{"activation": "gelu", "init_std_router": 0.00847, "head_dim": 64, "beta1": 0.95}
Below are experts of layer 2 (counted from 0) of a mixture-of-experts language model. Rows are named router (the router's row for the expert), up (a neuron's input weights, with its number), down (a neuron's output weights, with its number) and show model dimensions 0-63. Each number is 500 + 25 x the weight over its row's rms, rounded and kept within 0 to 999. Numbers have three digits each.
Before each expert's rows: a language model's description of what the expert responds to; "mostly gets" lists some tokens that are sent to it at least half of the time. This comes from a sample of Wikipedia text that the model never trained on.

# expert 61
What it handles: Articles and quantity words like a, an, one, another, extra after verbs or prepositions, as in extra point, a group.
mostly gets: " a", " one", " another", " dead", " ever", " something"
router:505532482502484496501482519480479479495454531503476500527514484481494522435539436480536536495445551510529526486529522463507483524480457511479498525476519484514559509485443512522509462464489484
up0:513510487459532486485503493466523512481490461502520445480457528507454469500495504488523500480485513542467508490505538509569479531532532521466534502487499492470477463541473490471498529505517486
down0:514506472501499496557495523497510560482496496499483509525486488489493489468514471508495580479474456518542517476488497484459500536516520515509524458484481501498458445541480450517533497512504456
up1:529495549509485506493507522492540485510523485560514494491518508523496509518508525435437484490506465516520471476477480511456487505519529425492527521495535511509496553518498490452485498512484538
down1:561490472492480442495498526479550459524488484540533506541464491481470483533493493512536510469555496506514484514500449510540483498499472534491553517501557522509489471502462490500503536510488512
up2:519478461517447485512493496465514495495523487467522486533487470535505497528511482523475484472552495490513499521490500505496539501507571503525463470457486501458462524566493522510527498491536481
down2:540520497509482469484509496497505475482544488496497488471516511486514449499501526501513499539503483526521503536518503511504499454520436506521473515539517492473520527462508502503507504542480487
up3:528528516521499478489493460468503499499508474532517502531483521519488503511498511504471476497493499479521503462466500530476484539472544513507502491487488482488497503505451512514502495537475501
down3:505485492539481466527474520442516533515530517500467523491519433522472532446466490454522515502502459474520510481515518505491486451484510512490517519497476436493538509497486474528485522479532470
up4:508488492536471520519501470485493496511511480451510469500526512512528480495459510504522484565525499489483517502476495511485500503507476469533536503515477460480501466486531521499504529477490536
down4:470498528489471524499509443571498564490544561506491546508515531474520469513510519493503498493492506471511479524524486481506539463463506483486430478491496459514506514493501531504485499461495510
up5:524500485490471517514525516450498502490543457494477500488509510535530539529499514471474467493545500546497495509491495510454489500489457434475507523495566524502495516513466499516473513490487518
down5:500496469491511487523495526480523527519499514534516498518487492515517487513515476511500496465492511476484452508487463550499509487461510557496525511527515456475488541476467489544537472502480479
up6:486486510462474436480489490488544492501504495534527496489504468487532525515479552477474440556520483504493536496471507493471544521538526486500532511437490516533484530511483504461476539499499482
down6:529537499500498477494516510516537480464512529439518507533520548489521527516497512481517511508523486462477527501488487516519527495564501559531551502466488506480508466482507485512468521526455511
up7:476474502473499535494548491538502497532514487459501514564467513514476439508489532496478502500546469495483468454484507523469523503486519519518510516454487537497479496533535499519495511538521519
down7:482494558461533509499513460527490467491504477536479524511497485511491515525478467489519478456496507495485524536477519505479498476493486539529476544484474450541482496500550512489468530531553512
up8:503476463493548440502522516469538489517493504517504541525522506450483515516511511500521480490560509500493485470515467503526441531519564480468479476529487497504505464504510501470517502519495500
down8:537521519509522511518505463537500499506515547497514515480540539532474499503480467512508479499526490507478473550496476501526485505501501473502510478533475461515500495493502546484499499498445521
up9:550491453507489517519507477494502508485492481497502518473476498503555483515460544534539462519521507469476493514466501548485538537473510487505510452508495496532484480498522523510454497474507533
down9:492474515491502500482501459541519481519568507493507498520494490521485490485517456499469477511509497463493490515495516471464499500517521499530462507484504519482510512528519509527477501521499556
up10:476490437549461510513535475496446531494500476478524489498467520521529479505480520537450489527502477536533500530489521523466558473500515493485482491488508485472468500543522501487484536496554512
down10:513466516513514532507462549495443486496496507518485547479514522478523522543496460490455536491526506496491491534528466507526511467531473497490483506521503468489472476492451506508453492489499504
up11:460525448514486453512490490524528473485493497464539509556449502479455462516542515545538485505506524481491486512448559500448513527526471498476509524475494503498493490496503505504471491517481541
down11:497464522511540501488508489482509530470502486510478474521498503505470560470522491531482523505514486485532500498473507485481511482487511512459489458490527494462473480505513481546515461515525511
up12:542509523488520508465471489507510499512525495453519487522472460498509469541528528485504464502533487477499491468489536506525490526531517476490566561534519527523512520501495473534461462521464513
down12:511558509500521466497472521496464490507508460563481505494512516458484509517523541516496527516503478498461521502532501515480473531460504544463473490482498502524486503480518529511494506478507459
up13:481504447471521506484476491494482524531492490486520434500468513480410514516528487522460476478502483498541515537524487537514530478508482516508535510490493492509486532525532457474483528490534497
down13:543487512542514484465512528511486482529520518471519464488495463516480485526542501527495484468502463482476485497558483483501499482550495486506491499487550512506510516553553526529476516528491498
up14:451487492469483520521529450532491515475526482539463516476490547509468524515507515448501517496521474528517494470514485544484512509485529519499528505539535546486466503523495455468498507533468474
down14:466473536486537476521493490515499486469493468518447462504482493491505480555508527499507495472533509481516503496556483571516496470514477533553553526518487504534519493473509457467506477508447529
up15:474500475463478432511528483472522486476502470481532504489475537517467491494518481485485475532480503525490524495496527486512476537531538532474485513474478496521474457543490488488492531508497504
down15:481550527470492488515484496475478487501460493523501482483502523481490513461508494463500521503455519485556508515559468520492463474492506509458542505503497485490490456516417494488505504477496505
up16:499457509435538481540525467493509489521513505460521503512516528472530468521481533483526478515520501507473463500494468499482529530535495489546533485485520485490476490526516512533519477528513501
down16:564464517507456528502494482507471484507523517516543508502493493532466474511507513555456471524529497518504513519510471501507497530557488474477511519532504483473527489466543521518498477495437524
up17:480495473551479492470520479517474493493499493488551468529463517525497455505531491545479487517490487509532523493437537499472525500521481539496507449484495509444486507522529521516496517527522489
down17:489491452518519463504507506511473507521498480474510511526502513451518483505517481542419452446539490508518473518514502543491521482512487532513514512492487492513431479505432491518514475510519493
up18:458478511504504538500507511502490489474512457553481499460517546479543524532491537497466490490497463509537475468461528521470496541468484459466511504541520545472478514473466492516476520454508546
down18:504538508497474495469526471519546505528486496520498460496531508489437506493502549437518539534469492543465492480518565545500481505482515492475495551516509511527489467490499547461499516476450510
up19:466522499489502511458513497508502500466503466516509493466475488533538502501470536503477459526528510492518467504492541500499491463489499481471472525542515533556490531505515498498471521509485455
down19:548529496495471526487533471522492534528493445492479479500489521493507519494529509472489528521489567510492483496554523543463499542510473556504465474481488516489520485495480509503495474465498508
up20:544519488472476527495502484452517538481518462485517473559456522533497489490509487565452465494530486464497492512499524538474541541517535487493516475459513483542496499484480523479493509505470520
down20:491505511494543481461500506479526455475490492492492488503538512476530527478470486494477521503479519510521542481474485527528482448474474497463505500495541483487509527492524459448475481507507478
up21:464492491493514471503533523498524510529491477474541505500465524491433529492504471515489477519494501554444453537505516500509469565530499484461493493470539482487502516517517498467473525514492514
down21:458506481475512464481511539554524523469502528538509488477490500536521517508514507489522503510512495515486477514521468546527491455543515526503495469538527536481485486417472497469477521495507499
up22:524494535469455515537494509431473520474493494539449470453504518517497521530469526501476482544537515494523470511499472505520457505459536453486482465517536557530487463525442513499487543501526520
down22:461482458491488521488461575518518476485512466507455518539469524508478492544498517512509461507475459494522470498472531507484510481479511543494472496508471487543502528552509488515505484531554481
up23:508498526511537480483504465496467535499534543490483492473478508464496520530483493459478495515576455496547464485491504517514504507550524487500524501524466502477505528486491515492496483483513508
down23:504475523484482517486508480492466514497491476535492486539519493568515474505507498507479484489537525528498546504530487526483524514460521547531518514470506535486517497477462530518466466477517519
up24:481486463506544528503503529497499496492522466515477508447512517442549481511527524532479496456482488525511472494511540518494534543497478458512522544554520480544509500525486486527493506472525509
down24:507502503488508505513490516539526503509503486511467443528505472498476544497527492471506542523535546501466519485531506499489509500512564502461500491510515495498526510479462510471489535475499465
up25:494476487467493474512516490514512465468522475471518455500465479465506481513501502534521489465495537455504491536455529517497491521515500538541509456494485494510501475564512497511536505487514493
down25:546480504476468486491536543483520458530514487460498500480462501499502500515522495501474528488463518515567475537502470549484529524502494507497488475514497529464485492494471491494520514490496472
up26:556516483484509544486508523474524483496504481503491513498461515472486500489508485489498513505515484521514440505462480510500501560512519498478495535464483490514502527515495502518538461511554462
down26:483509535502467496538487481453530515480476473501505491468490486504496528474495529478503531490494495508471484480502512498506527522468506507517492509531483529530512485454502532511577500450471510
up27:507458451498511540517529528497463462488503491499490500499463517438528489513498524568507485489496517532550506515508515531505512512503481503480515498511475492518502455552478492520505506486530485
down27:488507493485533494490456505471484506526488531460491466496502524507518502464568491536512504520492577519486523454512480479468486465520493495526519499462499534489521490543483475502452476491501490
up28:553480495478499530507525442460498517535487524528487477512453492499482483538530493511485462541536484507530481462493522528477476518472523454527497492502485489494489539478491487520487481525462497
down28:500484465506498476486501502492491482515483515505499487483468483487504471564515518503515500435524573483558542477514454540505434526462480464461509516502515538518472501488513460515478482454514483
up29:469473490464536516515483511525501528520484456577502497505508519480476490508498527535503474514487484535504507498440493492490518545514510484492516530464485499500458539517512475515511510508540483
down29:517503503528518536467469449513477545533466514452520506492480501494486505495516508506499498497486493508489468499494529500545482526493495464497529503507485522484530474526471529489503497504474546
up30:519453453511517551490493473471497501440541473527545492539516480502522511533505522537489493450510489470513465484487549504506502528526503487515486521485523529503467538523475479533528484510511504
down30:457476445454485502487481523456508503491503467532492484510511485511510555514487457526478529525491496453495480507543491504488486513518540534519526511476499493522466532475496504522490483522456460
up31:532450502507473494490503479486514480501487452543505529546490523542515491500488504496475475502517495522497498492468486532435493500476557442511501466512491473531517490477541522478483542518502544
down31:501476440490483471541498471481503521486485478537474467530522499513474506544492483545507503489522474481495527506499485498526479488506517488473498478525525492482481508481468472509525503552495518
up32:493487525484478490512492468510488489488502473512521465458449578552509491543484482502481462501518472468510457541487473488480530495522529507503497497454493549472487502497495517507502495542490470
down32:499503524508495510475512524534476489433549502503501514496473473462460510473510505539499526498499483506490524547498536510520533507479512473465441549472519521549481505486540490485557532486515532

# expert 31
What it handles: Possessive 's, ’s, or bare ' after names and nouns, as in PMRC's efforts or women's, plus occasional of and her.
mostly gets: "'s", "'", " ar", "’s", " exp", " court"
router:521520536469512500466486561493539521487527508537538545505491517523500505460498522550527497497478520463490494532489486477468485486486487489457532460516477495470537518508526533493495469548497512
up0:482486486449516536484505489466495552497539493485439540518481485481494513513529512493525478460477501503500491485486539529516502531499484481481492542462458519505489522494410533516483528514473509
down0:503514490478527522478473518481514478503534465497491458482523470525489474476468484508572509526455460527506510462530536501500523549515483498483497508527506532460495504482457517484485538539514479
up1:499490500460489490501521509499471485478516543524443499516421531502451467502495507480473474479488456519530482518464531518549498515470532463517564494479491498546512517471517493496513505505503515
down1:501488512474495491468482508459492534533495503484522484494485491492520522526486519512509496521515498537464503528535455503480492495504459555512488450490519456544529492542489482506505514491504524
up2:529467525507495488512488475477559483516501470504501510492482527501521483512556512456479456484492517557515487498493447479477472518515510483458508559519540523510515515498472499532480500488491549
down2:535492501554477519524455469463531499495533491487505518520487545477490503476506491476462534470491501518532482473500458502497497523507474515520565481489488526511509518518520503465500484458500529
up3:516482516479485462514519515465485445516493476494527489494496562530479472485491494517533480461504497553525489497506530516498469501531509489501511455486494478552509476504500508474523496456516539
down3:475511494483507498491521539496487525462505495521476504482503484481506551523515481474506489454528523490493498515508461539430546491472521536498488502515488461484494477454481494482511494509508477
up4:510505452493517531541479482520512499472480464496493492516494484514505494515501501499508469556535493494522501512439521497498521490509502446507480460491509505541475529540484501493437524463455488
down4:514512445510490515493496543525520507522503468504513487519487459510522519434469471494486469493479491471495502505449488529495520490489479522512502543491507488468516470500515499528522501536480498
up5:497475507455513489492511502500469519442508490487502493528487474496495470514522490474506587508489464517527487474487496516540495532499521502522492510530488508457485510538515522484497513522539466
down5:495541454467488488499466505530506504460526481470484529511534542500454517480504502501550461518494534470460522535472511482484499523519511516485475521466503514520469516461501469505506482519441522
up6:466489491493500494481459477533540488546440501511471479505515533450445558504494516498493464483468486563553513483472514510484495540536527479493507531467475544510491503502481456514469537499507516
down6:524521515523460526502517491499530467502539494508573496461466532469513499524512516487466498442470505501476425470496514498513528556481525497487486537457461493471514481537495502483504524509509536
up7:517468484482477533525489524499503492408501456518476522474520499493508551498500515519464509468489548513483472512470522483546497560484529441507495485519530463484499483515516486482536537500536525
down7:523480481496477483501510463491487543515507488477495515478487498543517495560495483469524495499541491516508534480496508484472555471528499485511486513523469489550466488455479532527461529539454453
up8:485491526459507515481518498523524460501520468490496505495485483479505540503491517466499435453496521563531470524465525503530520511472503451484522522498489483465506483533504516536518466521484508
down8:508518503518498514521530499510468512496502551543463545456494468487521471556488522453500493496494490504512534495515479507503518540478509516505531434531494515530495493504513512488483521523521519
up9:498439491466525491523520495497494529518484471499463496482481502486475477519533476536517462497486488485536486501524497490509472510468508530511501511552516581504505538511465480511476520540478460
down9:456531477506500490510479486503512514517489530479492492488501474500489516464453501491469456488506530484545503500475525478528473465474531507451524552524492512511453490488460466539499493482481482
up10:540495492453473485508522509522503463436578502524457498486475495525488519524530511502507540469526471500501472512455512525522511521519536465507478518539483462483473497524497525484520477536497474
down10:453526456495524489501512543505521519506514457525533530526496526514519482528480560492474500515460495485493526520510503449443508502513471481451466476469502547526488490542512506467518517497543476
up11:463470506406491532481531530490550527500541493520513463497517540488560498487521527494503479476455495498470464510513506489451549524523477521493516514451500489535515494485504471511506526491531511
down11:476426482512490493491523484471497468505488479492530469522493530491513526492470516475488498505502516509472485505519475514554497506524534502483534478499504493501491513446491515502482451530464462
up12:468466456487502522480542465499457513511530473461550479519439479506489492497557475525506464515508484478524528521500511507534525489509488504477484498449559486498481513485517476471525536470498458
down12:511466472504521489515496490532464513515558473492524513554503500507466435513492524451509518515500495533463493510517540504509469546488463493506478472477474499506497497507490481493507502526485472
up13:529510450499490520560501476507479473504456521477520494522509540499495523481528509513473512532462530534534449495500474502536475534479501489522467545487501512476488505520481492513480562510508497
down13:496530467516476490513442517521534531492502467534464465503534512467536547456494513483472542508504492474511527499529470427473519472496506522503472497539491467496533539513493491510510487509511476
up14:509490433473507442538517526484493540487545483462497531528446499526498496496551476517514491499484490497447461500510521493493488498509501512503513549514473536519507546511470520486495494517485445
down14:475479487496516479521528518440477534490482470502523520466500504521519528502513485516496557537477517513541470480486542471489484525460555479524519514475510505519489521530504500475498502509540473
up15:501553453482486528503532506548471476468483492491537509520481477467459503490495459533470487504506507498532490490473498528502502495488514489516493490478496485564509510532532472484497497476502510
down15:505506510511488523541472472501491522489556487488505533539511536523429490487543518494498490510478484476495508537446513496539499479516497477489532529487539502491501509487531486470502446529486512
up16:453485506493525496475537467467500535506502514476492498510462522496467444513523481495463447512496490494533468494478534504460493487521472532457508486530519544505522524509495514489492503508470526
down16:517530461462495494544500516512558490544528511491480528540495467498484481471463514467519500508471484528479478471485492483500527466497502504531462476502478469533503459497492479529493552568536500
up17:533530489515500508501519468509458498522502491473487491514479521529495488484472499491490470512502503509546447511492513520516497495551496499521501527468517498473473533513487508517466481514405485
down17:513474546460495520481472460505515504482564536473509492539520462504494570495502510473567520485487541489484486481523512473496496472477489518494453463508487475494508481488517524450500494510493494
up18:520556498450494521522506488466491460519472502550460501462469542498505492495543482492453494499507475498505484487496477495510470492473501466496477519536530491447486507523507491491505520503481492
down18:510500528502471483492501478469505506473485484450472484484542467516498529534511505507522515543492475492494471512486499485495526518551466540496451408491479503532478456527502449491538509545475477
up19:466511452508497523528500495522481517496480489542498491487518548486491531509538524518486477472512512503524460511477510504510534513474514514495493492494506524442480505539474514489461572538493456
down19:451521496514472513471490476522575480512460495488499531492492532552522519526482467510525494538520478542481511484471519441481490466484504529518469488523521474496528497490449480546492543545541468
up20:529484500486526491478486503462489515477519467481484535502462519481510491507524470509493494494520500501521443512507516495519477517501494508459522536510480484435495456515469533546521514548485501
down20:499487482505470526547479507494467497534542483492542539500521517472450475481497531523516509520496489461483464475504499482504527470482491448496527489514509510475506551495525546487515516472520512
up21:464474536490490486482515483507488463446534546451536442447513533475507499505473530492501476516519515486538455517498501489534518531509495513507529500453508494480500523499525499487487541508511533
down21:503492487470497503491532498502491537540506509484499503510484485488485509462498493502483510493512515509436467515535499509439515483514575465483499481468512519515520471490492460481569471502520531
up22:484487511430496418505530530500536505493525493479510472484490524466524470494494554507539463471511497485451441513533485509476537533506476527510523556496490525507502502518501474515482520540513504
down22:482477491506502520471503485489497519471468520450496484496493491543524529503473530524528485521530523473501520498533511496427536533509538475497517460497560472488485488503462524500487517551506448
up23:452461480532514511519497489472489553499516450488486509544519532506490506517531448494478511522516474504536498480472485494495466506495511467501475484488533496459483520535509496457533555504526494
down23:531491438497455511514514468509449504475501517515536458452475519520508492535537506569488495507505537477465499493499477484504531499501526492504510539501514536501514495491502487473511538488501554
up24:501518474498531487511474506517495504492520452507535546514459490506506479490512502476532499481506483498499474535445519489538507498523503482478510512506530505529517509576486516521484524472471488
down24:466522543472478500456491533511493464524526522523519488469521504511509502496473514493541458529536487480494494526533483514493487486447494484521529494544511546470502471449495495481485504474462496
up25:484483510516488498522473476477521519494470495527498489498505552490506505518510510438477482565516498508527486493505472483518527529493549488478463528511464523477467492513470478501500546487497504
down25:480510486516505501509514527511555555510424520501517483520519494536494537505511506509516527506478507459498509493480509552436505484509496526537481526514450498513531545501459520518468499489490464
up26:526497455501541436505478495492534480510498493491482463506488504496512474515509496509516523497494477498513558453525470549517512535487559524532507511494514453489469477507492499515453526499539501
down26:515513469514545495481477554493545449488519522499493501536491533508490526503524477492540521509542497473514468457468482511495495478497520535532491512439544471467485479496529487543519503527513484
up27:490476458479526513511526525499454539497476501489498544554467515500490483515556505502482461497483489534517493484493489508482484504481504535504482541494479545468485510542474502539466499507495517
down27:510491461546526517487527533566508505488485482472491472532522475516491500483541458491464519478523522483514499494466508447474491505506484536477497501538505512477544491471496470550539516553499462
up28:511474483483487505480488524467467533503526510472479491490553499509517503512470504538436463506532484487508495497521510482531478507498536488531493553481527498469473530525510476487495521529476518
down28:490483501512514484456473530475504554477498502495500516538530459482534537522496513497529501503516501494493489569473494522502498507481511533518481514494483507503453504557503513489481474541490521
up29:494474487495495495534513469580512420482519512543468495526479516516490542476513520543500443518511516530516510513482492476536522510490519485492480555480527497507497475514464479511487538515505475
down29:510492507497461515484508512512498527538462503545473499495462456482497499471486545530503486531506484464477485540498548510471527431480514522481504504541527507529512565499482489512461533503491489
up30:506477493459519462501512512477499529519511514511479551502503495502484460519533502508560519531517497503514441483491517482531470532535501501487508550487459537468484515527451546515516496547491487
down30:526518511488521520536513475490478471522516503477524506518521463518489516490527534540500494480508448491512479507504516480503533512507491464517510518528473525475528499505496500504511485480508492
up31:464488494509479454481520492487537498516477513472497460500493510480491512548498522514503477520526501552487525483496485528493537528467535544517482481454450547516486483529451486468476525523496533
down31:508497501485496490536519459459488498507514494529494488486484473502492522496550519510470485463486514487483517488524482500547504518513486492546448514537502549516485486496469518517475464494480543
up32:466479498468481479457510483502510501497514456561518509499515493488494489527500531486452483509511511521496471500458542513494474508491559506465470539531518557512467505486513496512483547514533534
down32:540534476527485533494504489470461506499476504493521521498501485451481489485542479538505497500536512491516501429496516517465429477515494474479493535448502470496521501539530505479502494511500516

# expert 1
What it handles: Invisible marker after longitude in coordinates before the slash, e.g. °W﻿ /, plus mid-word endings of names like -ero, -ieu, -rought.
mostly gets: "ater", "aid", "ico", "aul", "ero", "ya"
router:495487481493520493506541532460467495461498485508512457455528494483471511507540532522496489495542463513518514527473500561554487526506509524444519499490519510496480513515490470504469485535493517
up0:570518524478502502471502514485455464504513504480488527513500521521528501484486448498477517515487481540506470491473456507477518473483514502518505500476507510467485531494492506501520464543428500
down0:512463509569523472510528561473498522500513499494535482492491462492501496494497451498511469469453523466445467519512531471510475506537482541501539537510491514531522489519535473463526503456468541
up1:523499527498542483452467466516505525485542432527493482529512503508463498518527482497513490467480498492508517469484488487500498537500505451513449509492489465472475496502571484483492517520482520
down1:526505472504489471512552467509464503520466481514456445525505528488491494532535530510473509505554487500480498486470526556535492477456446515488503473463495509520562495509479504518506522493515515
up2:474498493464482474512482486469498534470446478512471511491495500417514497501485498516517490551478530517509532513484500507528516535504504467501494535532543493533497463488561482493496525505514500
down2:500460533492436508522501489528515500502516557525511471459533510507496466518505506480525469519483467490479524458492490500485504540528514476558470491547486503471526477478485495447499546467500513
up3:501487451479515487497502501540504487513496484537483504516511506527471529501482454467525515511468514514474528514494458460469444473492504478514466533510544506469526499477552513519500511480532538
down3:504472531505481456485479491465504472513468474516497495508530516547477488503503498508486500523514541515509521563508519478518538480448524522492525513531528444504521488496470467503477498469484461
up4:487536526490485515517468489480502465488522490507504540451484481485562508490539544465498485484497488493537486480485525474545541491483482507512517490470485505478493524517468464517473523472567478
down4:502524496547497518526475469515476511485500501519539480465505473484531525504438530511499503467480502479516477463514516493483458502500515475532519487495521492501530513471511486489499518539485498
up5:488465510495505541501527533473489554478475512546450487476486533484464542484525482477472514503480470485530489494513512527508446504488535475503507503468518515522492536492528515482460515476467493
down5:504485493485474481524493600549464491504530515481484462532494487459513497526509514504529502500520518507502490513510476516552516526479507487455497451504524488488485513505481474502521497489508500
up6:548496505507530540492468480508506485511511489507457557477503519499495466508480461525485497527488467520535492471504485501499488509439486455519449470516450506542482486524510544519488528490506535
down6:526546453498535487540520491501504481495471482502502531477463511512471525505500477498505527511539459483542469497532537511519484523515549471489460527477501515483521528531539499495506478494540463
up7:505486527498483470497474504452500511513465496496473522479493523505532523484521479470499487515480489525520484516545512504479478521506499535498496536499518577516509507430474499513489566497522495
down7:498529507512560532500534473507473543477507538502518454499520490548493484469515481481500525468527486511514524473481502513482497524472450460532505483484541546512497511514465505524498516537537510
up8:488486493510511521556534464490558482499486481509478494476480526481509517534522465493497490490492513475488486522467495511485512523468487479489479496508484507475514505500575535506550521504513496
down8:505481500516487504490521521502479537492484553533521500487457501567539483461461427522525512501488491525505529515462473522521502503504504496515538462532475539495462508486508532491509477496524491
up9:457497485513478458510480488495474456492506544439538500481493538489461487540511460468519486509477561488489496487470464504507479496555499495500508499517472479534483528473550518501521511464485531
down9:486492522457515500501473496502557525497526455490476506499467498542514517518497500465520500524450446545497466499509532459479476466445492504505488497490473546519487462487466527526521511460555481
up10:521529455476519525470484476451534450506523497559473529513490521473493513499453480557513523524527531506486496500474447499487465530497520518511481512510470507479536472475515486531547513499547498
down10:534473501479530508478521484541504503483489480478491488478471520545468521516477501533444490509465494500550516518535468495519504512426520494484493484496529524482469466445513532459487493501448547
up11:502510501516510491525516471492519499570512527512491495450480513516447449539488499483496515494476546487541472464480532508531516475513514495531495473466526462505465510516478512527486490511494462
down11:528527473526517510521496496474488495556502519514493537462535546538535489484514530516523489443480498470509502513492504421498493531464501472545522490467515521522472495480464493509531475484490456
up12:543525503510473535488492495510504520466483494514460529487450543510515533482490476510509473500519497483486473519520542526487493509451510451552524511496540520511460542495483518515513522480500522
down12:478519515509532479544497497508532505508534484491492480529479510541531480519462501507530515500502456459511444509469490539534491533491520450517458508496514485511507457458510505558480529533528474
up13:441510499503511483496490510502485463470463482471464520481492529503484493493534505461475498485493516525522475512512508507473501460509472515479520485484509452514476485541491520518502529483432514
down13:505543510476525463468504491467524521479529459461476500481462518524517526448538480511482494522500507504479505472530485518521491488493508500532508504501483467487476507473478496504510497510469502
up14:471519509542508471535535517516501505487520483491521478503476473496467448548543482492517526498517476473536495457457505493501507503543482482524525538493516507515492520524518486500470463511488489
down14:498495500516488527480466474510547488479531475476496490503512493539465570494480457496503471503464458530539534513495505486480534491488495444522520508474487514537480496506491525489527501500506463
up15:489514458480471512501517527486495482480519464487508526526467512473497419512494508464496477493509501485537501474501462519487535517519518508477470531492493503514468546517494508528523475468494466
down15:474497487489551512568460557467502523484494513513518491480498534510483491542547545520494518510511498522528498466510473456491473481500490487473490464510505537503475504495492508532516522475553489
up16:516463473500525499484532510469476477529506508486496528446484516516480518512518508492472493501479485489540482468478551453474490501490482465493542508483481467512472513496524511514521520515498501
down16:518481541531493485501495495510515504489525529469524462470506510510499509518489547478523547527486493505497458517503542464513470517520511477544532487532497470498460519487505571534489530477486485
up17:503487518486469463509523475490487492512496496499522519475486523471500488469490488453526516511492522515472484485502556501516515499480543518523504478493472483473509507477472507503489512502507502
down17:492513494463519504486488499520505480535527538518507501508485493478475523505498501460509533483483495533494500484529480495473512505539492499508493528496481501493553498482513508443523503437500553
up18:448473543479489459490469468523523503492536496524494551546479499534511488547502517472501490476487502491473496518513535506490494494505484527487483462478482513480536485475449516512544502455526503
down18:523512475487541551491481521446514493466470493522510478509477584524501488466497478483481477501532546502488522516505524511515485521515515518505549473476454448520489518487505514530467489480505536
up19:463489515475464496497507517472454473490549512462509520513479488445517464495511498477556482482499512493496455472480479503492486558536527504523512493504479490504479519465536513503529486476555464
down19:493499484478495509444491578505521509462517515477512487526546487496492507546517504493489478502536510493478493504455493505461526473499500482504442485467479530503499480515509462479498459478540474
up20:494510516484510500487528517501544507506502520501473482497491477503509502488481500502513446486491480505466488499474523524476518481495494485509437506522529522497508493471511515470496508524489552
down20:514521520523501495498475526502477541503474454463564517528524482511518508484486495480503539502503510453514505508493505513479524525465514486527530505503524512463538493482497506508533500455529444
up21:435510539493540470501467503485494503522487485551536518542498500499508513482505486503464466469472525504485485504525469552488505508506489514513499463485479502489475474566480513478497519449496497
down21:492544481499501521495531452531466518532481465489483482520531499462512490507526518460481485535533454497484490528482554522458509469514514494525522495507480511526512504485550505487527527498486528
up22:496464447467514562526497507497523495472449472499462509482511514463479485528496466535495510561509508515507455508511488523507514502489510468520523490509492456493466522529524489507509480517541514
down22:511492494517535531491465486534520496484512506460516459517483486496514520530511469511422493554518506485498515487533514480497473482493493509489511555464497498510519515531468482452505519514523521
up23:513494499487546491483515505476461510500495543494553472455494521516502523479531472473437478476476517531466512519485502512486473461456512522481533529504502503514450484520498499505461531491502513
down23:478523499535518472492448529505477527523524487504483489474555481454485517465485495489506533490517461479513484518536510491446484489506484439514486472500530518511508472500481508500502523476476521
up24:464438484469502493502531488518525492465476563483464496523473491504543536552495464494492485458475518484474457531477526496466486539507488510487525491495514500483521508488494530562529466503509499
down24:519508517511527501458483536505552509552504499476499488489511478490530519485490514492503489509501492516493486551485529498479513464501491483468526516499499531491523536495508535501520450515436492
up25:478544522481538526499480468500514513511505484456518548521552515521532520459469531460465470497553553450454505476481507497516492524463501468494454482517500485471507511490517492522482511534513500
down25:501498524511466512457489509504497547528484510506515504462504543483520514497485489501548494528476477529486493513474474461500468492487495534469499544498485459532467481520500523517517515494479504
up26:475520530498454508470490526491510482499523460498485495510482538472551500510513463521516467497465488486485510492468456488465499497507486500529486493502550542527505481488498477548485529504469532
down26:479515499475541500491490524526476480505470504544509498487500464469532470492491520507502482498466488534465480517575508502463495489518494512496504523467523496511501457469468528476493509503531532
up27:447538514510522514477527516487543533445559466499494518537501491481483479516517492529530502489451510495479467496455523452517488543511452501491501507490505518472494502506503536526543498561474462
down27:502499499470488472505507519532509498492485484489531507507498433472479515512512543501476502473507494466485467469506477514485482515474519518479485497500502515521501497523564490514523477544477485
up28:534447501495509515504479478489525503489482492488446520514450499494513487525528506529460461504483565484503502473521527536487458512476498514499505470537492518502495516519499510544484485516455481
down28:457498522550533463501515496491454470509524470482481511518500523474490514456500499513486521557485469509452511495536498481535509508526465500478534487528471463489504547459500510526498472528535522
up29:471488492511471521517453522531483525513448481535475495510503515476503490524486554515561492476516555491492488472442457486569480508523538469527507482485500485512503505513510496528462508491474487
down29:483502487500510494497495488524518528536497479502476538483463568536494512495494494506550453503519535473446477464459525485509470476484493494531535521506488473511476509443461480478496504512476506
up30:543503549474555459545488498468461544535501475526527551486485517467489497488461529474499539520529475504509480492463499531484484534511497516494479524514523483472482496490464492481516522507529510
down30:502528504491513487518504483525482473488504550496541475468521466525544509472497479469504482484505484486497529486530492463495483487503548505483526498553492494497498504502469495513546497481525540
up31:470519505550480483514491494537514483536505497502497457511458526506495464542518519431509480478487484514488515495534468547487530499503466490534506513516523475518483516496492519548428523508482450
down31:490478486441501455525512500489497492483501493527483520494502524505484460502527497508574475502508462448517537544520499501442507510482520474488481526476491476511471489514490481507533515500512461
up32:538489451507504471469492482504524472505518483524516507501472481513493502532492430513470497510501506505470464559479484527505536473475520487503485505478525516485523483497549520540466522429500525
down32:475445495482520486475508493477504470467486464462496478530499506479508503518496490520499525524488506537493494507502526517467534497523503516466545501494496490480553478480484484545520503516479501